Experts of a small language model: 80 SwiGLU neurons an expert, a softmax router.
Below are experts of layer 4 (counted from 0) of a mixture-of-experts language model. Rows are named router (the router's row for the expert), down (a neuron's output weights, with its number) and show model dimensions 0-159. Each number is 500 + 40 x the weight over its row's rms, rounded and kept within 0 to 999. Numbers have three digits each.
After each expert's rows: a language model's description of what the expert responds to. This comes from a sample of Wikipedia text that the model never trained on.

# expert 34
router:442437513494454566484433507548446437519500507489448468544487531533499533435580508506531452495479463510558485524530451557460472510527459527442531545488477441517529534510446480520495480453433427527468525432483566484493410457569521490524496424469521481569465458503482460483482518427560564564538524484513525505530429510556498467538476548512538422436483518449499526522493524498543517446508533447524550475464529529443521452457551524574488512498545475500529468452448464463494612546493487
down0:491565427521502539457544578508479530557480519504508542489486542497579557527574584470487487552480513563461576491558511514514505465457528531536508530544521529534513539536511532486503578541464501427496488482438401501426459446504479544534506446458493534531526482502472458465540488529569547538501506510445536554563497500503454498468538482457471442436489373502437462522548468573493546511485509439457484499534473545414516566473522564483515461515550502517513479472508468463496488532563536
down1:550450528488508523550436481482505504434520539507497502480543533472490480500565435527452550481569496495422446467476464572516480542520501549542493589496509469538487514523454608541499430499528465553465441522537477567488581465501481479519472511477503611448494520549476494558535460508508440490507428470448469490507454517456551503490491538471499452454521563504524476503505450509548519546477526603525485509469573462533529434584542399507506499456493555493535498482513506459552548432503489
down2:508501483525500477488459546546475540466521537491578498521517503528490500529565452514443488532524545484525511476402459532555506477477453453535517478430485495556504465541460557456582533552515500550503550459551542556527510515568543443516497514477502521451532470464540461457546449502547475471528446466546546426500556531544588437567482475520471457511494408531544521501488562462515500501506565549482473476482508459502508471513485445472501565541422529576452492449388533429545541506476544
down3:553439472459475509558438490502506508569517510469428537526460511462492492511483471556528510522535460483473513493471487396510524500484511480508496459499550498511485538443472509541467549557519544532474478524489517452614508573462543496435464502523478425561543533519446445528456525492426531496487503526483440553542448468503533534489432526457555454467540579538477502463547501537444474578380454457451451522510520526504508479516521588487485475529497472388541478512515509559430453511494527
Description: Adverb endings, function words

# expert 47
router:559492447502580462473452507490533496513458540488483538520522481511504452530544505555519525452558527487507427530493538431525550475458459434399491413438538455498535531460515403464507450553511499485432513470527543588545489452461500533529485471504480468561511522485477509536497557528419455493518398501497500537445505540575491556533484491532555509567534474466418438498477513496510541502415458526496526503458563431516485553522496458459515516464487534543448505478518528571563499531482471
down0:423506505472530532547485514489471584513474508464520448473454508470543533607536551597527515472498548515492463430427525524525568395506503504500494462484518559494404451452567470457481486487508564485514561486464547418520515498457507549509563497475521496477439516407485497501449518496416490531474558480461533501477505484457448568498487496549547532440553484473502456510506556466564465525433482543498502436488499485536457511554500556485445520482540522542554458524549472541440522513481488
down1:546495530535463569445535511563554487500472519471519506522531433516523471462483448527496447525467497581506527509495455501460510497449409545516498456462526579537478458483469532552454441452546463474489469507547505526509510510489572497441515500476490575516528441482427519476568537537537545525506467517479471454520511442558387510535552509527431517547468536514516495515549518578592460456520581507412526549532439528512450507469502561408542506459482441489510540523528527470483524561517495
down2:476511460490538431448475527455451476556569469467448487430461505502500494508484491500521516461496432511445478477524475411502524571522483507534556486421459461467542559482511514574505516457513463461461506484451419484475461502508477484549474495565522523520470502476491552478498560520503495488480446531520479528491472401454556512457535440429497443506484535516545463441475394554532532497462419440487470530479495512466578526457525433462565489458445438457447499460479424545494559442476521
down3:428509535506542539524440513467423457498488529518476479497488509418474446600547549549537523440484505500530505540407452586524472487462481504571499570477490433462505457493450338462514486464492467478530513424483519531487524466488441490499523534547561552529485503522463462517497509481413483473501502464507441412439527491495443502512416463473547493530541523447501475485529502469564527497406472522483466533522477468462469496535553498493468508524480465449548436530500503517460530477508495
Description: Year century digits

# expert 30
router:480416518457445488496587484551500507550499425438493476448549531544437511539463473448521438562531461479451537455446564466457452455518551511543471459464481533452509591568511511479467494507524393442486528479502497552479522554488548466531560460455539466460496472466474553441543547550466517556450525538484531489462495530552457455471493525486565455484482600475459547457565472491462443515487533476501480514529497486550499476528427502437487543529509418501549504445490485508505471503495468
down3:433494540530493443508509445487514500484502447546509463550525473482472568461502495469527579491499506523507487480550491485527444579486562545501437537519533501473533443585455513481583568507435485506484524509486505543500540494544512497507500507494496505417588462559484487490488558473501473494531482536448530491505524487534516476483512525456531542456481427540498497496483479405454518472598491572454591514495373443468492459488492548498452526501515446493457455602440556478417522543491549
down4:518462447507597510453517523518486490485486585519460477429512547457468509499547477545548462514524505487504431526536455542524540412575588464471488586477479486525436466463518495443568490518499552472507434455509507524505498475501542548461533566517497525464520486481507550486530463532480517536507512500493501537477557582477455472559504508463490483523553566515500492516489522486437474499501396405466454500496510501398411481447601488537453485527519498494537500539594534440457529488511473
down5:455493517574499503450595515472424468435458495488456550448480445521545514510531451411464462479505481509493563513432448517464455515527499579472565477502455508486543525529443573451526519465551518490447502488495497517394498487475471547502527564527495494427496511505451485505502549516514522439499513507470505443522454490498562450518492517462488532501459533514501501495500445455383498502558523506493522522429501476484540451441442480468497539489402478460444460507552465399562515481528418
down6:515461485495423482404526530525523515554461484533483461479476476502483510433589540420518515507534521546500455501533548511443422542535558515503464444488585485471428436576539403456547450491504514485517492505534451450490544481484487485552496401451536483504598492471505491487534548524516512480469449469480456446541479494506522470529516618517502443518474469459502489451570436531536538435518500515464442573457456508515516449495481473514550520482465491479534460472477530527550446528497542
Description: Foreign-name word pieces

# expert 56
router:514482498571528447483479436452511517508443501534418511528492454460567461519518468461558519504543496443540441486485527496510510470442434560485549524447488440439540538452540544489542500489479516528455536433460526601506507548548437569506554474490480475538489442526443483532557454480479430505503484484470514543442555478433541520502456451535563505526511535439501435471526470474505407483525453484476498461520481540529450504451452516437490462520466518394468509425477466565490470538518449
down0:522558550497534449476465470541479476529407483472541480415532502518449480455460452554500540512511482487485533465511421572539427461489587491522501536441483530570564469477566542479486457480461554495492438568477429536516517449537514498534440537454467457498472530490442514463529551449519488535502443505525566459469458424517458527569441425507460524526414463467440520452443565471505469521477512493537519478542506507445565469494511529484507505479521471499541463549513457469533573441503533
down1:428499535463468537562525504502504505508523526532506447472487500503560513507562539545477514478461526513496579476511619492510525406573546498553558509481474603452507506516519458530554552481576459471496460599500453479493495538536478525470518488540503487547497487519557451481508473487506472491516479513459458509562454518516505476437589500471490451517563460564440482550450554470486476495574484520536460521479517504532549570425506482529512442429497500450497502591469546469559499592479536
down2:586521429453504506414469498530408503520551516522523460529531425489517497554490471468467503575493466553460530535436502441402462488511472504495490498530518531564597484489497435458460540521501492501508484458514486473444516452483483543527508415464475483495436464506549519485451460470595600534525541463487496534500516393572523497493494445555487556522435516519502445518567493510505501489484511518546557488499540428425485465530543492475455492535516546497479561533536463501529424494486495
down3:404508523482528500477492591508473535464502465522472437459484507441375590571536484534463551468531492530507484474538451536514489600493509508464427442506527494549554464503456483520503500493517535469489491504522507472495502503444470473499506528488426566460470573484533505520482513453571527493475483500494488502476523453460508452503580487554534564496543533425535529530515497481530526513451501581507510473466549495464508587536500548478454494544589520483549559482448519388442557495557523
Description: Word-final suffix pieces

# expert 63
router:452490544484500516520464455493432447519522489527539464600476520491517533569515470490437510483523441484487522460458486572442529504559559510513602513576486435491434453527519479562508519469508462505496557474486521447543560458513457515506521463544425520496503504472507442440528501416544505535488493482490429509472441566458484507548445539464471447552452495494488540443569428533545554518473534487467545467463535540446498444521487446506485562501587505471469498567587491497469452527546520
down0:526532550504470527468475595505430461467486510464448504461518528563520447502537508571557562429484527522491502580542501496549516471533468571486483472545504579465486572471448557464526509503554546473576497457495538470545515543529490431522442485427533511540491500418451531552489506466476422460471583492531523471525545516542402466526524535492457529454472518433540556551540555448537439485477530510471432490523561497519494523558503505487497435508531472504564517517473500564492473476507546
down1:578504455472443451472405499456505472537537487492456548525490531460530551458469540509507484448449458417555558554480467467502514532519495489494524533383494518479478516511514575493470416535459455512488487472510555558546516571549508475572428491491439526543520469469457510522525495450513497535425442445549494440455511509558495526526531436505461490561490558517485481470592473488496449532511459509477449494550544520575499502477495518535520447488514396514563561482510545508509470447486455
down2:479396462470461503430478455465495552516500480582471495475573501480500481467534528474476456580502485508487519537458466559464533463556619556566600501441473510524434498571509490496537476520442452541521540483498483486454500441463476463510435555556460481423470536465530498496535497526573504448547435484491530579469492450538589513534512487531467533502543544492535545536492513512461467505445495504511488523468467401470559490469483488519533519497511524546519526529459456460539508491423452
down3:527526501507493502551497508546497451506426486492460540446474550482474567415437517567545510575518466502532493470499539523541519564462474497516477503495515430449526548485465484580594561580513462440454563468496419499469508477495568458535501542530535478504465502448503516472470459543460476464552497505504421515536531443429506536495471450482551500521539512511442526562571492484512502572486475542546514531495449601501527578532571516543511493457416498560490528500508501409499484490496469
Description: Middle syllables is, ge

# expert 13
router:497496464428500460493472495507527547472554539477523482494469512511461529455510536552547531514513509474511576514528512493458470404457527447535503472597528540560493494430490371462462516545556473501582453557549493513536484503524515474495454531588502518411522528463564436506518484503526518489523527496551532456501582457549495463508463511507464542541529547491536453492569465477433426483540554472446497472441452456516552521510500475462461471400474576496529528493544506537529438519464518
down0:500496508516476499551488518502537490447459497526514502481547532479504408534508509474500413488481488524515562504470446471481453417507578501515574487590507544556582491515507481614474489549471534466515489578504562532489448498538564522527477475439494468492528602467463492475579539474569467514487456551488547461502496534513497494576484592497499523542572512475475500563554484514443498472466558447516498476456402472464474558449536451493535471468526493442504515494518516419494518454457513
down1:469511522490510419575419493500529497411484495496488520516470479478511522523493498509535484422547443441522497529623509516477524492577468511525408477475465464479610432516476568521519533453515485482484509428544510556456468505464529448519551499499520500545536434436524500479524525455495469500482465410501458486503521484583550485506470484497496546496513462504472519482450491529509527413512482421544470421526497501536383445540569495449461537466512480429533492479495482516546510447533489
down2:550440486514440447504492473488498461441456414529516436486452493485522500509515508481492528483634545534486512465581525515505500581492472454507483460519467538460523536531530480550465568571522496429478521580458549492549506525529499538488560493454509526573494510491515538467555481540450510471570560481460528549438531506529465454586536466562516495533552463558511448546533521462450544455524530418539508462493468491433462442437504455568507428516540500480530486477533538511518484553490533
down3:520481441450517534532422532470533525478517478521536532450481527613403501539497520549497569535500526529489502390442498542459464568510456533520435503455464468557481526484538440569553485500524534473508494473522506433493481528541537524496494516570474491511527533497501470557469468515544555547610506560391500535474459560452496515467528547503469509480458477558586438494542500511491566534447456486468491557511489495507489490446475484495512502603478484530462540429508500529511454481538498
Description: Second letter after capital

# expert 44
router:476466529453535501423487485550493537502476454441542516525506597512433522475534479563497481466487497478447497463498553554470504485530541498490520449530514568462435458475448479488583578554532517460539536500480483476494570561402484509558514513526491476414489524479514461520477515514492513480556497565486479506498542551525497498445472566535511530557486462441470543455549432530578524530513464595456484489495447505506484515526435501454456513546453430439494558513488533560528470536553604
down3:487564507494411497530481460504502475470532436506513496523478532523533493549469508552486548496420499457484531450485447405447516442503609474464448535500508482464508532478527539489496445497451516492461463487512484476544493519507492557507440462434471498461619517539439509499459435458492458498383438532515507539434542486461506495467485492485560492570407481501466463492459458544495406423441505445534518527569464555503498436488509523522496516540509483509514411480463467463500472523535472
down4:515498498504533500455498517551418453515482500481469562382448470547494446535541528486493522454512526492487494464485460466512494461512488531490472530506505511534499567506511516511506488526455569606523447542477497470557534511459448493447516452532473534498544547465451501469477569505462428583478585452462539553473421510513512488465527533478517522509584454516484584547539537558506465479519508539497401578557514459499500526511567546494509547463541532411485464489448435492484424563520522
down5:494512484525533544531450492512538507485508500562454497450470472466521594500508413464508525480473481457583461398506518594494544523511509472473478516430439515440496429488540442575549476402515478460513461504489471487494466467474548472545512553527466480482523503472475472493553501467495419405559502546521546487492532481535529453487460487535512445451520477534448477391429498547504507478538446496491493508549428498462446488428523564453473539527526467572510522501467466486498425499535539
down6:511445523408480500472459476482545495492551522482444546469484520545494438497468537561511486545449505582468570495446513509491559471516544508480535482469544470527490555487532432503511465559543492532453515524528519522529512522578544506452512598486548514392499498527449516476566449399543475438538443480492478526444486462441538477486538498420577422528482478471498465517536493532455487563456575518491497577471580453510512476497576456516502508510475471500466460554485436542513541500488488
Description: Foreign name vowels

# expert 53
router:469571502484498541510442485468499489502555524571440472474444469556481499504563565433485580479454587467463559517484514532517556468501549481511448552529454506601545499475496452532504597532470504513470527481470512499500471403535532490480525523541541469431504466521528524452582520440484488481484545432508492484538524466524525438497493457516553444491568489527502521568485550497455495494512500477533528482454551399468446577495501526519489502413450567486448551534474454467491498550473547
down0:556499506516492498495514471536510518432499515521488560506501531464532461523496483497560522480526495540588563428450504409493420524478463490478495472454511500526519495530470517462533504542582531507522519432399531448522512475535430528582502408515539491512523454557472505372467481427528475468479485462494516557551524537523452493438575572508501528542541456533484519534441500427524426472506476512483523506532543539500480510478515494439513451460512482549406514508546580525559506555528517
down1:503515439523433478461519493482562541498554516456478474492480516488498560483535502505528514457449532534454504356508476502454491524495498463457491394463490487559438469499485504474456537545468443556517469439573426559490475598470476542514559529488472508547545556538519465551520441543540597513523384518538531476504505543527568431497532527499485512493484489518536529452555469494512509512552493469473454553455494483552552461477524508497519529524605513462521520508482501550520518536437540
down2:450474523574488519531509556505451544436502483503470501531463477577503503530599458560554434519512554486467475475549548519505526553433549572515481536548449444454433502521515488497514530480496572482482511483425478509474513505558456470491510487600519455524491480535558578471555514523456500479480415468520507531397522494498445451484546553461524537539480512502415440455478471477551458490485540479475507539522589488491460496438488480458546510490521429518440500571493581548485508501499475
down3:504504505519543509550504405482514457477503466501494449501471498544517485506438437471507507464492470563481518508460495566495573406490545527505459422506506532524455531441512507491462452467523505492484490476471445511589424563521511549512472487449520479479477490467446440601561498539462515590486552492468400498495574507514525515473455474581565561554513513565518451494555511525460531489464521556563556445446537464500468519551507461585459531442536508521498530509483558548488523550469513
Description: Consonant pieces inside words

# expert 26
router:460451543539531531438488535500473500508509554541538455514553465429553515523475437534536476452491543495472484497469507542591489464447476459517527526547487514413515448501545500503526492506532509514501518456511464515484498462416467496474535537483465466571453452478562540504477506513510546410473548458477568536552557511494521486507542439456503513446522421540468492499436484507543523474479454422469458466465524414539504583499590512491506492435489561484453522520411532421443450452572525
down0:556485506496525497537459481534503470481517588471472451532473491546496492502441566550436457495512571445479556483435483489500508496552512575554512449485510484388529444517474500448483567484511493501499574469491469429489517462488472534494543519449508520534499485507518556486538567544537474530439481492579488507478618510459544498479589523525438513428457529497493463507454492512530487493511454485503453473557538411508605487489517517442542517462442499562512488491537523561444562545560471
down1:546509520472527561577475514421445498440530479541514430462542422438460512593568523542548470516548550517522555533494472496495542560515548545482480420438518532487517510473535464499410487483540461507495495454492491543532488508452450512518456478529528501440486499548476543523459512493506523489407501524596487435479474502447451479488468535494545507469487470506502444494468508482577417576494465475478514499537570443507501555488514501390517491471437506445488460534544406531496481500524465
down2:516467488459518523479448532474457509488464465515525515530540501543460544431553498428522551494563471488475533615501546508476468461479485499563548492504493604483483498483537546507488445470496529493495518469528477532508451499522524451462472459510456492557476548491523489522464454456528512512513446485524569539517429447485597422544570470493474476506475495503510592452557521487592445521526518566535548466481563464555463507461454545587479484557507429596550544481503453463490485432513516
down3:443548557478463467468521446494521510597483512546543473535494562455581454511469548472574509460459501568495491475457501460434527517526527527470464489503555428537514466534399479497429563541493507521592452563526474504472558534504429541446520518419434517515535535493523578546488531504515499506561455537458520518529526481468478464480490558615522510454485495513461488521492447574503522454504502499491452509499550453459448531513532486521521540552468580454471516494512550565489473540487473
Description: Latin-prefix word pieces

# expert 50
router:500481477583477509479563598498483432469513532489503483557582444494540474522550496475437539515475591503557512500490468574528468389462441455501461594451433483442539493506507489507450431486483561547514464520540530533477483446482511502457498477538426521518538484493528493513423509548483535497493545428480553433479496487553534498486483498511481558423480502533538499512426581450565494483437538488481526470447544488485551527561478551453469497470479535468504469464471489445463510466516454
down0:561442512504428558449482470545504487475491464552556461519491496503502411489470516503539466469497488532558508537483522543513489539477532509473579515487501551465484517513594553560522467461518490512516485486483494509487470495544527520423514445377541453447437487454439490501493498464511406567541537526477521468521487526529454458540454508458541473514535495572433558484514478548474473385475556566511499513441518493480435470517503540592537491543510407499431449516476481475437536502508470
down1:524422493519572487513588475489480484603512525465521433486480541465466508476456572592433440462523528488453587470546581523466535483554511497475569527503461516500442515494477463513483499485474522480505517468457471527464518572459479469514523503548492466383529533446524451506506521511469495541550563466497516447521589448470522479480536507498508455500475523458455484519535453478462526496521491415538549498503404502526507543521543480461576470544386502496502461462547532486486495562468482
down2:519456489531482544475439560516534508511554551519566554528501484526532426508528468508500524436575556473510505497575530509505467547540519480441449484494489460464521478491539487508491459579497564537568489474515462503511504481528457442520456574433490495452507552461542517505469572503501481499533485532534452499494540525484423560537526452455551503543573548458523531392533459454485466441504576519467456486559529500400551462492495499519475511461459470431507536510446530498438420565554551
down3:531447519492475488452494520454552518457506518474584521542508411459493458542448526496492522601523555582517518537495488554536517454505498460483431525462527515535501505522530588486448492461518467565533503482566485559464484493512513451542504478516512433524505421501503460474506528509527522527530458491462529542478481478471517547534432523544501479506520491588515474499493486499614551534487556507492452579450547402484439465570497465566451517570497554421516580510482519485495592503489489
Description: Common function word pieces

# expert 51
router:593488449452512496503435448517532580395558530512511566479451528475450561484526526507553473450492485520522522548512559459520524521467515464550492461516518515557496422486529471441502499561488540457484489505450467560480495502554483507543455482470460462431429464469533493484496513510439503516463545507519521487541528529507494495459447516522558599495498518504495474464588421465476452475455542554486502464513543499511426529513460545464424424439528593439538504540558539553502522518463538
down0:513480442464531506488445443420507536487558477511571523523581533612491523581529540486451477492521519530456462482556487442485428473523487423505585476480530482521499478463478469496502477499499476496506464454460574461521443507504501539484397511487439581476480501500517561510543501567499502572550456503515565491499513517478466494461506520580496492538527512547467500496557511508438542492462507522579529456487537530507549510509526490452529435536374464492521503585428454488510478516544551
down1:472454456513535548538463493452507532488450489423443510527502466474457551432497555511432539480428456459523475448582509538457513492462486528489539497490529417494559537503492447457506515463455483501551485456531532528529493509505540520501478486546533466452459547480525398459438470501500461456534556556468554443434512394443533530497584484425471535455512539419527446443476541509475552458486521455466482520554557549459499487526477523528528501527519562498495494427458474509450520542440457
down2:488511475443448493566519511491501415536525512488561449547532501439524463462536419527501453542455524396412453537475512517479579518520453436470492454478455519528569530509538499493528551513505487585423531444561501491461596516459481528492451539445466562547456517524519437539500495431503491505567466523477493461466490502558507549447477521474523506515560454562557460499514510481470539495440524453479531526431499522482436459514435413551480480483520476499476573519448465483475524490496508
down3:549585493477505460476543581476479515548440502484538519481434523505485524505518516538513469461523491519517500519429484537551437469529498502465471524458550475508537519512496523412433468480449558470510493460468531418477533498439476503563492393507520476545498526443504454533530449512511534635539520529458535533524450554458499517543427471509457544555452493565474495516491486483539504426535517493487544514469510557502532492434521510575524494587605489509473425505515461487435493470454448
Description: Numbers in tables

# expert 27
router:539488524450524489531434501436456463519522451520491491518525545474444514422538460512555454558516428499471486436462485574478449525545516516466548558498549480456470460547500432471462522499466493506434467532563455496576507530483484487493452494464493485523504503484480470475552510493547445558553466514503477480442509440516520482566462522505542472426383492459530541526536514536537572482502544529500545497495419458419509469472548533564488494576508430551478444428546529444488587520537496
down0:482440525441464429534423459540497504524545490521518521510532509474439483516481506479521496485467531493426481526489452496517536460474480594525450507593549511488504551553497477553424554459443497518484529489456558528417523547430546565465472511525549519527560578503488540473465527517450420531522492531465434492561491457478539500432498528488471523463552519494495594472525535531463414513474459515485459479519519545519540529501478523457557507534426544514509589474538596529507554531454513
down1:496493571500517502490462458519567511495479410453491484494455456511425474532516494566455485472448472439482464536491552525584503466488520540443553507485480536554472509525434480474454495494480577492503486516438471429524524493532512430503508555501517503553476573512459493481507490535395579488465476531555595504459463466459497548487499453415464564427432517500473547525443566519480474515456476466416448492462406510553542522481482503489525469498449537554518505491532488502458548470558547
down2:525482419430539483497440416565481478564533502472475568486560430493523485571477530508486567465545494460535531504474563554467433537517485554496518434506512603495487478482480527493529490470474485461565403431483493526500490526556493518492480512464434476497547460488511457498528505455401497547526459505504477607494587557500450457596466490537543532515499510494464495451489571493445516565453514504562485514490460512451484480570467554549473522516497460505487525512524517559537510494518461
down3:489491473536464491441466520472511468524456554530465487520487563498550545483552484510559507435489437526571526541532504503461490614550477566499517587450518530565538460445542500468526405491449533490535510450495502498471528485434469531580435518478456514598461524478405538512526561518458547544510521471539511526492420511517513518516510465483514455502471475533474549486465538499476491445557484519502460446506377554442508467445505504511479499523501511485501467546512445462508497519554394
Description: Plural and verb s

# expert 38
router:538515481529585458447523418476501565434529520479538488468513495566425524507541549541542556463537527547533542515495546456486500498440459518532484465512576523439571479544468458495528472559567424472474490472525494521462493499481521520410501478496459477548470467500596512504511445553531543538508556472495525505443519526512507560488517532480466554448557444495479461446547464533497431479451563535486479458484545408520445539529455526432537517455473532460573528547507566544535474511527476
down0:539616535524448522564493483505481475511482461545518432541466497583477529485451532498463476490560497487459451520543474473503527480565425504430506555475476500557475484483523450497470559491460494495470517472509526468483537500515510550480489532541476450550539497536517529492480494430511512406460506449516421374471426448480551477443459440515452441522502524456510551487568521469503518528517550527476491556626441548533479454496498488450589509483470535444523504506504486471533512431504471
down1:447489447490559428448551502506488417545502492440530512440541529515429584485521506539593527521574523521550517463475558491479511534547496553500478585544508494470435470486457470453477450460474514490408475447464472465472477520493496468530584415476446472478485568480419493497471501496455470539548526506442511512513533426467535541436470510521474458456472526479552476512555519555581490454440546513447528491545475533565515506462495487474565548509520504491534486494460499455432489456542478
down2:455576464543453469514480503463439590513494470472537512535548514513515482541522547497578488473546459524521432485543518536544528535465550487455538481512528501442507533408478521452472513481455501522504498514399551474468410435482516449547465487484498424503525454537440486460535481542457440512494435507519502514567515520439543425524463556521585488429476472498455482492533523496486490499439512611528489419493488608466486472496492439490491524439550535432541502504531502471474458509499510
down3:521564448515436503439477602510532472453475432462439486493508502420548503525562539520479420463517479519501512470548440502509532522501463482505460476478420465486491511538515502411520523510518516541503597514521460595509490507574571498491501417570539409526516513522513548456523479514514446526582435515550478543450540461551540457495563507533528443575455447496463469518466523540544491522495495475507535488530496572480490538474555502481487508471468521412535497492445532532479465478455539
Description: Table numbers and spaces

# expert 45
router:425451528546423580516492461508537473513493452478524457443572539536463458456549510479480539544470501510447567494485459463494464495498546427533497482573452478491500484530514509479468584484454516564453499476466519480527527465429515485499506488430471474571548433480484527452489524580536528459491527471433528536469456490443559610443511532524470524473424513470509456514489457489533484398486479464534478530545486464470506511501594552439482526461548488482511469525421477428502500441477476
down3:473567542519519561462541555424571454477446523472477468490550464492512476553498486470494452477536443519504529487563489500513490496408466528500524489525481435549451468508453537539555455496508489514561518543504470480489443520498484505502497479523510614542444500491558484558453536478466511589479510443527523459450518532545521402474554488536469554492494482462516546530481501475588585514530570407484505504452580415462428512527515501516531519477471509427471534542522536504538448492565520
down4:455535542503479520542475514475521440568546516476529539520571459447532519464527562505587489522490523464430515482527505403471492412453447551435452500527541481460552520523489484469497531550476526516464490466511472510550549449493460621542515477490563521481526512465438457567586498569504503464398485431558582519451544497523509458475549543468485497484441517494523532516482526499503538440492438505498527473502472519467506497487446527415490533556492523515546418518518452460464518472489543
down5:576506468469495503437456443483506622431490502544460506538518437447526543542525556537620502484452563484589494539517471486453505427467486469457502583514481529454537553507487514482482466498531463523499502512482513438525508529597466530485529497436578464520479521520475513512489482529432515544453542447478455511488441465473481531465477509527599490478521525483473536499513481492492503462448500541415474443497557463528429554493450516500462566503421505528544523492498476551447516434485482
down6:503501462482498553516583465428502460558470544549469463515537542526432525461420442506512515540479511516512496507470535489488489452536481538552553507508473529491443439455522469539590562493485594486500494504582447507516487497475558431412501512566520567436480566471517530425484586541464496439511462572531556551513450513423539537437481469471524453487493466447546486511571443519550496480516516570486586494515452506524493525521530498553547536509518466494506551452506508477478462521499508
Description: Short verb stem pieces

# expert 12
router:456487536521465493533514525563469575471514539564524527521518464471517509507419487465448552494483557483493511540552410454526548477422530562557542502467514492452489474479558537498494532468528497501449451495447496445487519471509474523423499502488509506567434539417440563542548509470528429454437502506521528557516417529486427519430524491561477531575514450512525505475443482442487463463511437422524559472524493487425533474482536521473485434444471545447469476510434539452496518451465501
down0:512496431537476521419484474533530465527542560544454486458514515421536523518454511467484501453538542427520506457427443517569484476524461463502473533490460495484492419422558537517423494521487530576489489489491512586533511487446512492461516469468551470493511540419474441456515479488520493478424503510597571491572518509501508492442461484466442453491551532545491469531514465523471445492457429454537517388514492450531517476516503485600478518485507513495523535484446532570490469437434522
down1:505505535552507529519474527496461507460453565532561440486530452526519536401502541431462527512480484431525530518508543502531498501473523463551461502476478457516496405430498561524567458499470493571498415504484447497512548395530504568532425498494513431474507479467495480565544515482464525549507480515416536492564497462473534507483476535511445420508473514413483500489502538521528536521526482465524581506465547575528543475447534530490523485498531511524475550568417497416488522445576500
down2:461448599482489458492510512445544477460473522443535469520489453526542465460449462528523495477499530529520580456458532489478478527488497441580443513450475425527521516545490480478510526565456496504465515484508528547522478539519486492470565437493555500561580500511407508467504539541499459502514447450554463561473454518477532522531563527532497450488530485524532450455498565441603483532470549526482507530522569515511469456425598553519516518436577598511418476522497519480465498504526485
down3:468464528541594573440449494518543429426473536508536510537463484483525616476532580435557501495557511564527540521496432493505493538507443591514529439519512473452463506464556514458495562443518500466450497499433487546531470489546519493459513518494499508474522537545545495541523489519514474472531479469579554484540567537474545518482437444456460462519501431523482487523476461549473560467531534477490461462521554509531443481532455523488527615479460455511525536540473467502420543531524495
Description: Mid-word subword pieces

# expert 37
router:444457476494432514462500481556527512506437461501575501503531477528526550455509549481478494522440411448460545555458506482543537467540546485484484504477459470510465492518574547534498534476503430461472542481424461493414490470427476568450499515439528446504495568576473534522514526483425497461462540491536570527518440522440459505494486508477594505525472532472407498540545520551461503436453479461569481516551501443494537462503500489541494522462487532573443491544482433438512442505443491
down0:485494561565536465557575527520499477561428490514462543485467548460527531466448528516429488528532464548487536470506475503449516537554517484522467489627530457512444498438409488568464451578541528447472494458509512494457444448486497540526528482467543531472523556467501515578415537537496528444508491494467476505527489462542465523465463463445559470523454518493464495496446431478532507495510412453488446454432488466462542514468500497525520490495523451475485434441577532519547476552520575
down1:468492458525482497530488485446578554515487504478494521401535473539522608489550537486521487493521497460551539512541477463509484411456475489467536514505563447514495473475517571545495485437501446548422444464484436495426516523499503581506518523434531451475461553545470481555552508450450507503541573550426540511476511473510496499537454533504477572490426525342505469496457457506476523508460481488524490497474516533477550488526539521518544512453467533562514435496507416527496476484456472
down2:485494508537452523473472475527466513472488489517484525429524468502505500497464528580499542563378499441481475456510506435545424476589549461467465508500511503476492510512529608490442496443454552484488556441559500545525490483477492494487443529492481567498500540497553545432542534547515497503447556573560583501507538552503544525488502501548536546469535463479467565545486454518518491453483431474474476481440472480498507494547436465577477497557505617446482516461562461479476463467526550
down3:491538524543525496500512594440543442498580434523526496548444539518487439527513514509494447475531519436482477491550517519478473495495563550499449491545548491546533460516502505479571490418504501515487458481547548465521536550492483536480504453507511486494486482509532616405563559536477472474493516473471482413569541523591496487450494562477494478459517521498411532447459547505492463471519513419476460442443492504567524490459558455535566463542532514471510575416475482473568515476468496
Description: Word-middle syllables